Weights of a small mixture-of-experts language model, trained from scratch on English Wikipedia.
Size: 20 layers, 70.7M parameters.
Experts: 64 GeGLU neurons an expert, 4 picks a token, a sigmoid router.
Training: a variant of Adam for the experts, 540M tokens, 3449 steps.
Below are experts of layer 13 (counted from 0) of a mixture-of-experts language model. Rows are named router (the router's row for the expert) and show model dimensions 0-191. Each number is 128 + 24 x the weight over its row's rms, rounded and kept within 0 to 255. Numbers have three digits each.
After each expert's rows: a language model's description of what the expert responds to. This comes from a sample of Wikipedia text that the model never trained on.

# expert 45
router:148123100120126150063129160142116129145121103156139136117126135118107099114083070144110076105122139105107096131115150123180115127121139152103099091115123087100065163168153171105077140150145120115093135087069118132159158107125097155123152124115101099125132107102121108119126117087116122155112131171140108160131159111117129123119128093147143136125130096142113102123106131168135110157114133117126149172117101135126128113100098111096182132092126122073152098102120121112147087118136144155127144139137102101118114139143110122102140104103149126129087125118135109112139130098061151093
What it handles: Sentence-opening or clause prepositions like On, During, After, along, under, and place names such as States, York, Tennessee, often in highway descriptions.

# expert 0
router:166094107142083110072118166158127115147104115116149137124117139096136125097108051136108117110077107090127136138123110141153088115176115137149110109151097148117059129118147173140116161159143123155128128079094110126130107135122155144122151134083100111087143101140128133123108119128123157131103098136146144150137150154122117098119162111104110182101094094166156145077079128123141152131094154118154128178115118118136133096117131125115117151091143124105126128138095099117109127105124124141152127106132088116096103140097116125102122134141136130148085163150136091100124123140086093123
What it handles: Prepositions such as of, in, from, at, mostly inside institution names, e.g. School of Business, Institute of Mental Health, Organisation of.

# expert 52
router:151109109150090128121070142157129113167141120151154103098100096117134142091115117132107114128125156089129162123095147129121091101161131128098106076155115098162102142126106184143118154128114156189130122081088129141169134119132105136117153105103106112131155097116105132109113116171152073154121150150110144159105145157097128135136131131132146179129112120108124116146072128124146116106092115093149151190122090161116144066117130123138140123083090114114103126128115147119125092113099114126103106124156097114108110111103109163098099123106137131133126122132133112089116129122078112101
What it handles: First cells and label words of stats or election tables, such as Career, Total votes, positions DF, MF, FW, and row numbers.

# expert 50
router:145100128130090127091110134160090115138115121094131144114129156101085104110121140174102121114112134111150155105114103119107100144134133137098117088148077111141079152145125154152076132145114122183137108082141135121171098125156078140142144119117102155116115121124149118115091132119114082133153135120148101140114170113102134139161117097111148127133118110152122142149109111162117077116108147122162112221150127097158121145125108122113121138115093096136110102116109127121105103095123119137104131101155114139079078134088132126078129118130167143131118121117126144064121144135073125133
What it handles: Pipes and semicolons between numbers in election and demographic tables, percent-with-semicolon tokens, and census terms like Density, aged, income.

# expert 29
router:131086119151078137077110176131158108143142139131106131149120123098095100109137095121087124117115113071130130144134137117150099111098119114111132100124084148135119121132149148151106147122131153140098093114109111142132146161100098163129132121116084116087165110128160119095107133165098118101124073152124147142139127129119102122150158092151119155132097105123157126114106106141145091150100167128112108179151120162161090100130134110104133128085136116114074125124100120124108137092107144130135128132133132115092111124120092131112153101098148118106116162104150115080086148097055097075
What it handles: Prepositions opening a time or place phrase, mostly in, of, during, from, within, often starting a sentence like "In March 2017".

# expert 56
router:136107119123103090101084170139093138130121135128157178131119147106140111107103136136093116153122118120094154116109121106143097126118173140085067080131133096097121115138131155101112113175093133120100147092132137134123141119104134141153111122109113156131132093097128108104072156137106146162105112138145168128125129132084167116159107133134138151137089104153114099160116114163131132143102128105160108179138105113145147129113128097138148132111116170077153129105097144117108115107136139120118150137143104125130122137098099115099093121095131131099114138135163083051115135140072095080
What it handles: Verbs and auxiliaries right after a subject, such as has, had, have, took, wrote, expressed; also line breaks in infobox lists.

# expert 63
router:137131115117110105099116141145109081179121158115151138099093117123104103132114122166093098128098149101112194152129114134126099092135124118122110089126139156131114130150127176153095151136110154152114123070090151153142142120146068118131123102114111099089109088153125105098094107133091130147104103113124124118135160138132114085124096118137145121104134118107093129142065124123127145148129149088138123150124090117159160108133098072103137126088123111103133147104146152108128116112167166131130138138149095128149125101122104125113082097133158127156061126100157140096149110101099093144
What it handles: Adjectives after a, the or and that modify a following noun, such as new, small, local, major, public, cultural, external.

# expert 20
router:167109106138130146101103167141120085081102117094144129110090115134123131110117140119117106120100151082139152116125115133177099126137134091078093061127140139106126163136127135117099168092145114159144112094118141124128170120106133174163145092095127142124124101140120080121111147104091132137094120113126087132120151129104145144144115101107157112109130128132125140122085105130159134140127139116170125199142113164123128101111103145119141142100141132113141159113128110109081072111104115159146165107181084099112099158097117144084137117110128103156091122118120108112129140121084119098
What it handles: Opening pipe of markdown tables after a heading or line break, table separator rows, and vague quantifiers such as some, several, various, many.

# expert 44
router:129123113124102123048099133160114104156116149126140113133109134147123121123092129155116115166139163114143143100112108113110115099142126164105116104147102146114112138153093158152107121126124162105119128083119154172123107143129087159095110148117082108085140069104135142137141117103143116116120096157108100100090196128130133143147145110116135148107099093153123133156118146142111117130135154093142149170133107130145107130124124139130150123067144137104128104104128144125109105063144131138131138147170082076125090127120126097126112110119099139168086127112113099068134113079088135142
What it handles: Job and kinship nouns describing people, such as politician, actress, President, Minister, son, father, often in birth lists and biographies.

# expert 7
router:133105117148153167125120119127098114166087111122119123088117120095151110120059149151114111131140114119138128167132052103121064110157146128072123087143111133131112142114133127126106142157126149167053140052132127118145149111153083152136128132104111122130136099117096108116132119104141115134128094140141148087111159140097137140172116097136134139151108114131106147119088135148114114157106119096144108155141114142143142131130115142131173151087105135109100164124126163135112129102139124135148152102144105089102121113109110122107146124126134146154054166135127098084137118136089133102
What it handles: Abstract nouns after his or a in biographies, such as studies, season, campaign, plus final year digits like 19|69, 20|24.

# expert 12
router:166129101099130127120102142124142145130105129106131142098100163144118117110101121148123094135120117108124148146153085124124113135163149147115106050132119134133115175130152109160083108174116150123104131098107090142115142143155102146107154077082130179093171098132145148096122098097128108131115099150130113152117155122067141150129093130133138141148070089128101112143085131136123111139108104099181137170114114182114148101104104151128139117120104137124088123106117102102128139091112127176121151103125118117096086130120122121109096138097146151138112140129106110097135118119066114111
What it handles: Spaces, commas and decimal points inside numbers in tables and statistics, plus currency and unit symbols such as $, £, °, ′.

# expert 21
router:144119104128114134090134133131089118134091156153117100109145135158112122139119083143113094148113132052110185143108098086158126104133146168096127096140111145117082127106160138144113126120132149162112127129127166165133123138107101127111086097101123140086127114115133099092107082103120110120127113132115123114135171141117124114148100137153125125109123125121138131149097140131138087114083119101184148178128121134101120074120101133144129135097136140132106169099119130136089114068116146136153148121154095116089099118116128132106086137104170117133087097152118073090158128119084093134
What it handles: Head nouns of achievements and memberships after "the" or "a", such as title, Award, medal, part, song, championship, and line breaks ending paragraphs.

# expert 38
router:139108123140104102076108119118139075173134121122126129087148116115112132107073099157159115124128152108135108130123129128154085088143150135103121092154121125108089146113122161142084153149091135121093127151092146126152105132089092138109098093097135128089126099130125102120119116118133131119097119118145142123150159163106142134140123123140125121120113138153074073134091104128132091185094146128178136187109119166148160098127103141122133160078134114118122127099058128157148117131129121136142150103125108120112085153127150139147101092095147094127122125124133109108141153114072109089
What it handles: Digits in win–loss records and season results, and US college and pro sports names such as NFL, NCAA, Michigan, Phillies.

# expert 15
router:146137111140124123132151131106071170140108120149128120122109141111110111131116118127115094135146134108113133098111118112172087102143131132101090076132130127113104110134161152122095095152054128172117130130102094152170107151127127133151135096096126125113167114093133136131091135127124137129108119160161111155182160159100162133148120138135117148118106082107146129120085149129174100102143153091148156160127130133149117088136083107133133136110102120084150137108081134128121139078094143120153138100147098111092077125110103149076106115129128117144106115096151106086116114133077097106
What it handles: Auxiliary and linking words such as was, is, be, became, would, and "as" in "released as a single", often following It.

# expert 59
router:114111114135092135114145182153107113145107125098154132081100137094136082120096103161114107140120108133128133124129107136117101128129136135118100061130126125129097169142157167112106118146099137128136133117127131148134173146165103175115139108081099125100164077116139094157087123127122102118115140094129106118145133144115116130136126088159119123131137107160133150120109111140137119120129138142173154197118090155127173065138112113138128127096104118110106142095077165138128084116133128112086125147156120124100125077107125119112097127147116119147084148142113071087131118154075127107
What it handles: Line breaks and pipe-plus-newline closing table rows and list items in roster tables and infoboxes, plus words like set, said, left.

# expert 11
router:132104090119111152085122126135113095180114123167152105066117136161135125094100124139108129083128133094136119143114086089155122113123143148133124096115088171087121152160155138159106132136117127164092157085104118191162147105130084158124107093094089138077137105116115125121124122108151124149105079149110143141133183129078105151151093102124150144119106107133111147117110120156136118122121081130154131186146119119129129101106147141140140158085103146125105140108116152129118103108137129152167152134147124128132116129126080154098131099114138152117114120121131103115119134121084116076
What it handles: Time words and year digits in dates and durations, such as year, season, period, weeks, the 19/20 of years, especially after during.

# expert 32
router:113099108157119135081121139127113114141083161122153110098123127139122101103111110091115117178143116071123145111132097121132110107087098146122125078143104119098108138113141123135110124146112152107106124108131096152163150128113079138141127121097128102122145097139160100136109132156080101124091109122123127138127152163090149125140125095147164122116136114170121118141093113137158086132140141085134184155143108159154130136161092135132136144069098122091150164081135138154078144116120119138152143104143071107115123117141125146106111118134143119141089130151117062095123145124070088102
What it handles: First pieces of capitalized titles and names in film, album and song tables (Rev, Col, Part), and row-ending pipes in such lists.

# expert 1
router:130106107134102147062095123152118101133075125131113124077102128139112113102054120100118097142142146089129151126117102099154086093132160135089125090137093144116100145137116137136103133147130138150074124113127141140155113142155115120153120124113074111068143076143164088108089129091112132145120118150124114120123187156143133162142122101111123169114147096140120169138109119150151110164124100095127120135176110147119104096112110120145164138097116094134134109115105140156122094108126125160125124132156124114114101129099124128081141116119148117146135120165126100095179130120110122085
What it handles: Final nouns of institution and country names after the, of or United, such as Soviet Union, National Institute, Association.

# expert 4
router:164112137151101153130143142143135114147093123156130161099094092136112117134109103122135097131106102115118165124120123125119087134156157117122109060125131134112110149139135175090110114145139138106106154093139120125177113127139128124138098100099108085108143116125113074112058110105103107129108112171138107130101170154142154118137110071125088136111093095143136163115077158162115116128135118083175121141141115122134151110126118130128147144079120099094139114111095161117110120120125090134130113122129070085091113128134084113064104112120143159120103134131125107131135116132087112087
What it handles: Capital letters and digits inside acronyms, initials and codes, often in parentheses or lists, such as WOK, OMLT, KUF, CSDI.

# expert 61
router:137124079123108082073103130173100093143102148110151169113165146091144123132137108154115109108136153128112142135119127143120094127149113111103101106128112144075094138140127143170101125131140149125109148094148137171172136143122120130111139093118127141105116090117082111099129101133152115105091125168125077127121154138109132152154130086094131143123129107146123153129104121163134142157122145118125107188155092128143113071144131076126144154092140138164124102127119129113104115089147094151149114120124080155106108139091111125102157102156134105118082129147123113109155139119086071088
What it handles: Words about death, illness and damage in biographies, such as illness, murder, died from a, and ages in "aged 84", plus space cells in tables.

# expert 9
router:150130092139127129079109148153113115125094158120129154137103134150144104100091122113110101174137152100134108116137093101116125127175120149128100099135132117120087119173129173140110122145115139124126122108111116158183145135121130143118129122136097132089168105134137123133101105124112106143107107160127135142120159155107141122165124128172127115118111074133131159123098150156155104116132158106124141151176096145127140082139088108117132166052090145143157133075135126121104139132132123118135136102115065089112093131093100084140128123128118100151100154121142088113121174111068100087
What it handles: Word pieces of romanized Korean and Chinese names and raw CJK byte fragments, plus quote-initial pronouns like You, I, My after quotation marks.

# expert 40
router:176079122100107143100116143159123108143104115147140118114110108117127112128107133132088117159107151103135157155137139098155067116130137113087136099127124142116130132121139169146121147158095135124084117081110116131156145117106123163127133075097081136077142114086117119109115100119156116148134100112122114117157147176107143145172119092124130132155124118140139147178091113131111122125081143108128105196156121165129139117137078129160113142067162106091133125084088121140107127102143144133091146128134136107099080134130130108114127092123159132113124138145145106064160141118112129100
What it handles: Football and tournament words like League, Cup, Champions, club, match, Championship, and table pipes in season statistics.

# expert 54
router:149105089152136144100090160163083097163089124135136136113100122134111083120095098131120062112142140097121144121130101112156108139097137133109133091134140130126120134145115160163103112152106133124099164107121151100188140101140092124145128105131108130052116087116154088095105111106151131151120113142153136151106167161116107138146092103147134181124127118139136135130078133150150151134127155095140117160179122180123133100136103134137180124101119083123111160104091119140119102113105145140132158122145107114105123131111086151110138116101126140141133104124159087124123124090089105112
What it handles: Single capital initials and proper nouns after in, on, by, such as C., K, Europe, Mexico, YouTube, Disney.

# expert 8
router:160127109123085119133126148157123080140117133134139143096133084126094094112090111163087107108120160082130106119150131108159135117139121115112116096107104111108124130148123145149118136133095106155121109116107133126147127159144093158111122105098090092099122106099132151113098123141136127171130120116129123154151206149075126131140127129154131133158121093132147121126084142173126119138115140117185120168119115143140113100123114102154148142018135104119132160100109133156138132107139098118127139128139157096107102126098136102125107105122172130088128127125150119086115158115068134081
What it handles: Cells in tennis records and results tables (A, QF, SF, 0–1), symbols in math tables, and the article the after in.

# expert 35
router:112127092142129152081130169151071129121091098145129148090104123121169092130096137173082097132127127096124122118103110106134101124134163134106096086133134131109098121132150166158096130148122112125102126117098133104161139120104118106146136124114124136076129069085135104118092099074145118124082093145112132124108171156117140159154132081085112151117122123114126124134080126134136131109117113111141097167144106171144109103142093107186141116104109117121130115111106111164102117137153123155119110108157087099084091119084114127121128120120146131159091128115147111088159127112101114124
What it handles: Plural nouns and music terms ending a noun phrase, such as rock, Records, albums, films, cells, plus the last digits of years.

# expert 26
router:168136128122063120095142155123101145158109140108162124125137144097114100092104105126117079151116121078102124143134136137123098113130146135108114091128134084121110105138122146154118078146131116118121119113108123120153163137140127129112139072114106149066122091117138101105117115139155122109125123157110133172088201099106094136152116104132151134133119094100119126109129127154144119142120140116165170173132108134131093158127114147127134138097135100137143096109090120114094099093144086127114111101122131118107083097081117158113135098114138073156093129131127113091122150102059107110
What it handles: Opening parentheses, W as a heading letter or word piece, approximately and over before numbers, plus vote counts, areas and dates in statistics.

# expert 36
router:123107109125104127090089142120091120166091137140119138116096112136141090123107095148104105127136130122137165146132132125126107115116184143125117092146159134085114127136120153149095123165146165209107115096099088122171112153155106155099124123091117131115162135106135096117083140144111146108118131175162087104128127144124150126132116113141144138097130114111103123147068111140130091125132113109168098197123100150130107091120103132137144121057164120111130131096141101109103117126140143129129123153170103150089096127127092160097111095090107136142100157121128095113120140107108126108
What it handles: Field labels and years at line starts in infoboxes and credit lists, such as Music by, Genus, Class, Died, Coordinates.

# expert 57
router:132093099121105145081129146140112057152105143127149115087068159132134101105085110120120121138122124108107161132168113148136115131125137132124113086116118145089135119100132156108143161146102138145133136078108087148185134136115095101138134115133097154111163109148136089117146173138134109137116076104142092135123180161112120128157140130168126137135142131112100101133091108149111112145134106086144132184184104122144089107142118104121131147067129130133125116102148151118120135100138126147142134106151127164114114146112113123102103102119148170110112119108143099084127126110056110139
What it handles: First pieces of years such as 20 and 19 before the remaining digits, and opening fragments of words such as sc, dis, comp, rep.

# expert 27
router:136105101136127142088096148141141098163108121116173144125116140156141090143114135137113083149120106109096133138136071091125114111131117162108124114121092082125067146154149150124124142168102117118119144143087146107183106116127124115113108140111141084072117092111110136136101145118095113125135158162138095114114157163105121153140127118136140138148116122119135099134070133121127106124168120096161108174147092140128094122151111120136167131067139098101130127129116139120100135122149091146143121133156101107107129099086119131102110100140132108140065144132143087052107123135089111117
What it handles: Tokens inside wiki tables and section headings: digits, percent signs, row-ending bars, and heading words like Ratings, Credits, Length, Notes, See.

# expert 10
router:171114124107073118119109105133146142135118090125098113108103152076108110107087126144168112147105167101071133141124123100141091124129107122093113108122116123103072122162108143108108115162153108129113131108107106133126140118108122106134143142086114137124120105113116133122109136118125081138135091118147108129152156150126148110155094116101159151112093090142132102118100095166128130143100157082159124182131094100121129116098110110120140141081128119117111113116147121159090103077153098155145161106163128074104126100110110121099130128082113162122121157150134103070124102092086093128
What it handles: Opening quotation marks, sentence starters like This and According, and nouns such as review, report, description, author in reception sections.

# expert 17
router:127134118121115134107129126170117109143097111106146133104119140114091137131096121107103113137143146106126125132119107164152115110144169147093111062143080096141096132141144121132121128146117136128099100121098140158149122101108086146127126135117089107101109096113128127122122151101139083140124069172130139112152202150108145165125088116118112148120135094102125108133108152159140120156147122069172130171171115126135157070118100137137130133105088117100139141100069151146108116103139122148144130157141083084100072115076127128129122104100124112150085118153141115091140106121114116115
What it handles: Pronouns and subject nouns placed right before a verb, such as he, they, she, the ship, the university, the drug.

# expert 48
router:166139127141096117098094155138111102162089129115118109114122131096147117100128075173080153149149167118103165135142115118133077132156146139109098088108123140111118152131166150148104123144108154132105133103091109121152112135142085171148144080078133102114138119095132103138087136123130156152133141114149148136135157138120142124114123131127176132099102125148134132159091132180127134114111139118163127205164096122127108115122125138159179133089112132122122165100141128143099103127154159152144108123120088123101101115076128114115114130124118100142119117137133096091128123122083060100
What it handles: Sentence-final periods, paragraph breaks and closing == heading markers, plus clause links like that, which, because.

# expert 3
router:161129116149117150080134144176095073141106143135139139133113118123114104120114122132126100123148103097110150126135163097153107110126124143125090078122158109125119129158139134141107136147111093157120121124098106153154097106085074126127141119127097134131131097113159123091110120122110122128131113134087105087152119125061124126128115110154147139105119055123154121095093138174136066146126150122146095179130112143156148076129105121122156109108112092140113139124108128149095126107103133138167140145111102134074127127143144110106177117127144153150092139145130123081143112137059096110
What it handles: Main verbs and particles right after was, were, to or a table bar, especially shipwreck lists like "The ship ran aground"; also taken, opened, laid, table dashes.

# expert 2
router:126112091125115115099138117155128115136093148173128130102082142090114086130098078161102108162103140144126117129078099139161114137154137162110150067125081156120106135109134162112090113155125114149103160127096136161131144108119104157140133112103099111107118095095124128105110114141104127123103122160131130169149145129102151154165099135130149159115129128155157126100107137199134101121144123106129135160146095155137126103128115116140105149151120107111158127130118111123123166091127150145150126106138118084102061125069099107106088114089131151145125116127128154098140124107055119120
What it handles: Coordinating words like and, or, but, until, and modals would, can, must, often joining verbs such as expand and grow; also date-range dashes.

# expert 5
router:132106131109123135074145123138135101148119175120133125118096189137137131130117111146120101114151148108114110168129129127143095090116143144107100103113136105127109143122141123140118190139121145121087143084104134124132103124144079139112145062110103104071158077102125121088093107128127151140105128163149097128110129162104117125124121121108170178103136116111125138129102119160128113160089103078150128171140138121137130058119138146070097105106160104135108116097127122101102101125120138159117139137182101108114101117108115138082144092135148137137111127119123114072121142119094116103
What it handles: Suffix pieces ending longer words, such as -ating, -ized, -ation, -ative, -able, plus phrasal particles like out and up.

# expert 42
router:141108138161109115106089138155113102136089119128110121109124162125110085100109110134086103109094134098126139111120131109139077129143198137114115082105095119127103130141147147154100131132126150130091138074118136162125128127102153161155144128111076131097103096153127100111096128139112147129115161133131087122152159125125091131116111102129126129063147110099156156112110100137141137129120146114133120205147120155146132098115115112194176126079117101088114121105124126133135098118152137102137116101161103090100086105110140122082122142087134131158119128132122092110143137118082125109
What it handles: Second words of proper names for institutions and places, such as School, Council, Airport, Broadcasting, Railway, Avenue.

# expert 33
router:151122112109101095095103159170124087099112158137166155122125155109133093135093079139098127141094163095145118140138143127135111112155114155114088058164125094110106188140130149156099163161092121108082135087103128127127113126089110145108115130100111138105153096091117094102123082114122119138128110135104141131123172141089157144168161141146137144127099102168137128135080119150096123156149130073182132148137086147151144099143110103135116124112153116136135143109095152144106102105154124115155151114133117122100092139124114127106111131117121121114139120144134104097134127141079129090
What it handles: Three-letter sports country codes before athlete names (ESP, FIN, RUS, USA), plus with, and, by, against in sports results and lists.

# expert 49
router:169128129117104139115123158142123097183126110126137093094129126146119139121105126145105100108131159111087121135159089126143107101130158108105113078108105124127069135139087165145078166131137154151116152138098137143113153132101072190135131071109128094102135114136142098133086105120118129152102095132123108133141143141126125129159104139114153167111105121164133139144069122177127132153137112084148154161165118160116093090119126090126174137102124092111126138105122144150114093120136106149145105140146115099100140100106132105104104128109158088133104128119143121072113158131128085138
What it handles: Determiners opening a noun phrase, mostly the and The, plus this, these, all, same, other, often after until, of or in.

# expert 53
router:120117105131095114102110170128112110141096160117168126134146120095121099152104143165080126129124173112122155091123120119146104113142109147095119117130090100097116117114146171143104147171149114112130148092135145123179146129101085144131137118106097119109126050124108087102125135165139126136130148128139101139123142140117137126139137109083133145122114128154145101103058139131126121137128143084135124175139117136118097099154040106114129141090121116108111167143129094135111125101140142135128149102171098110086067112136114129126094117148104148167120142101144133109169103126083122149
What it handles: Word pieces inside Latin species and genus names in biology lists, especially consonant clusters like Br, Tr, Cl, and beetle.

# expert 51
router:149081119133107142102105111157113106141100102129148129095122115127150122085104114118106127134110159134150138141123113118143082094153153166102082101113133125138133161120101149127128145135133133096111143128109127137131087131150104170133136112117112103119138096100114135094106108102104121125124099163173136121127172147101128162146113110139190119126097114136118148078114128168125123122114145130172119184174096145162136066138121127122147115096103126145105152120145092167100087109163110143132136097146070126123124101096112087084100143121113095147118104162153101093114106117060137109
What it handles: Periods ending sentences and units after numbers, such as years, million, %, minutes, century, plus trailing zeros of large figures.

# expert 39
router:157107095120107099090094132144119116121127154120141136111085149117115133109100091146117107133133162097126127133122123111140108115152139135107096076132080115106099171139145152150124121169126150097132116116124131155126114092152098171116156156100098144088161087111126105108124133132084095134074108173087145103111193132121163136188137134121095165114109105153137149129089149165141126144142092094133138166145121148163144098130120125139147141119112099097145133134146151165117108077163135144119134124135129082122101142100106113103127128100106124143083130110133106092160097110076138111
What it handles: Commas, bars and "by" that introduce or separate people's names, plus relation and role nouns such as brother, wife, founder, officials, Colonel, Sir.

# expert 58
router:141092086160114122067097102160090106145098162122150129091138115152108105128082136131134087135151111124113113145134111125131105097154137170106097068112127149100070140127097177141121140129131156135091134118130153141141155114146089187147128091081101116098168074139119118116119124113075125116114113172156114125154185154103101141117123128128133142135135100146141141121100122139152130138134121129128137155149130119147141098155070086103104110100145111114113127082110127131120094100134108159147136119143126092115122116101115110131138115147134162147083160151127126083136139106115101100
What it handles: Possessive 's, his, her, own, your, and articles a, the after prepositions, mostly in biographies and plot or role descriptions.

# expert 46
router:129104118110094106106121142164098121192102154125122135060130138127142111117149140076103090125165113105083137150144126132142089109116125128114108071137114135110089176154147151135120131157140098155100160106120101114168122131143104116129157112116101118113133113154113114102128096129149114149108112129105137143119132129143146124136080096119128140159106108134159117143053118116126103143116124088127114201156129138105119117128099101114141111084133103094133129102142134139132113120140111145140141086142123100108098117067087136127094152088130127143090121138147126129123108141040126115
What it handles: Bare space tokens after table pipes, before numbers in results and ratings tables, plus opening quotes and apostrophes.

# expert 34
router:161112079126109111106145109133098113149088130135136124109094127083125111118136098129090114151146131095118113164105126106140127076138136110108084090113096108146113156182153126156091111167122124148127153122101115141160099114103076155108134135087127122074124100126129094127149130131110137112126119138173113179126165091086159130144109081111155133133121132132104122145092131147133144116118107123155103210129102128100111136133117121143145116059136160093112138116137095139128129115142091151111105129132102106073133141121128117129108132158128105112080097123153103095140108104084146113
What it handles: Units and number pieces in statistics and tables, such as km, mi, metres, %, MPC, JPL, plus word endings like Stavropol.

# expert 22
router:172137107141100136103118131139133121141109136124130136116148151134106119110080106147088119152130134094122153098133098110134086060146188154111141059086114140099083139137115169149080146156128124130127120091105106118156118126153133162119132087099095104110143122145127131097119128123096117149131114118117079137101163153138150127163147083106159155139129106158114165122097137108118125122132132095151118182143117153112112046169128124133130143082156109108140108128144150118130106121117114134135135115166123104112107096117138136074114089108108116136144162143162145092139113117097106112
What it handles: Colons after infobox fields like Party, Ideology, Alliance, plus the, table pipes, and Islamic, Arab, Tamil, Pradesh political-regional words.

# expert 37
router:101105114132126121099113156134145086119096126132115105126110148157100117135114121134081083108138131098117137100107095122111126120147124126121142123151152127130135122136116144155115146159107120154083096091107119123180113169145056118144122140145134106099157093074119104124100133135112114130093079103128118153160179129075103098124114129123115093134099110120124093142100116146143092156112105092152149163134103135119123112140123119123132085037175118098105146098118101118127128128120117134094108085134106122088118120077109126107105115099128143122081148118116158099146115096089097121
What it handles: Labels and header words in tables and taxoboxes, such as Species, Phylum, Bio in BioGPS, Prod. code, GF, and prefixes co, Pro, anti.

# expert 25
router:130129125134105104087100130136099132174142131137146130120129156087135114128130091132085123125143145105119145132139131114154105133137155151135099108133068141127082112148135147120117130154123148171100104105117118148143132108101091152151115158124108117090132113112114139117091166110146133133114081139148140142148175151108147154114096139119133143124104066133086109160083153178156146114129126073172109180187128132146149118125114137141139124092111141087128155115123110158087106106140118145127116127150076102113088093068133102124107114132094101117132148139134111064144124107088102107
What it handles: Subject pronouns and relative words before a verb, such as he, she, they, it, which; especially "who were 65 years" in census text.

# expert 18
router:140091098106092109107130132120103101151121138110178146143145146106109102131105124138107097123144131120106156149130119134112116113154131151093129081113151110090121108118123192128091124165143100154113149113089113092134126158130077171161123138128109118075122062109132095101094107106107142148098125119137112132135162128111125135137104102082132134138084104107145144110092114174109148150127111092161112151140104155153126092135100096140148139094144125094118101141141138117086105109107120144110146107182120137114113167095114134078117134105115143156099156141160161087172118109126089134
What it handles: Determiners and possessive pronouns such as the, his, its, their, often in scientific or biological text, plus gene-ontology table separators.

# expert 6
router:167120088128095112092113153140127088154116144112097161080102166126112072126104087167131090166129145108141156100128110140154099146142105174118145086093163119135119136141094133145064132154128117128121145083120121129164126140113074143097143146105085129085117108105119113147132106098125126114121105156115107115141157130132128158085153099116124145131084111154092122128071137137129129145130156112157148158114123128125132070146123092146166126079137139086109118126132167133071122108129133148095113136134118127118087112096112111098107115092132104131113122109146113136130136139080110124
What it handles: Common male given names before a surname, such as Robert, David, Benjamin, Carlos, often after a title or in tables.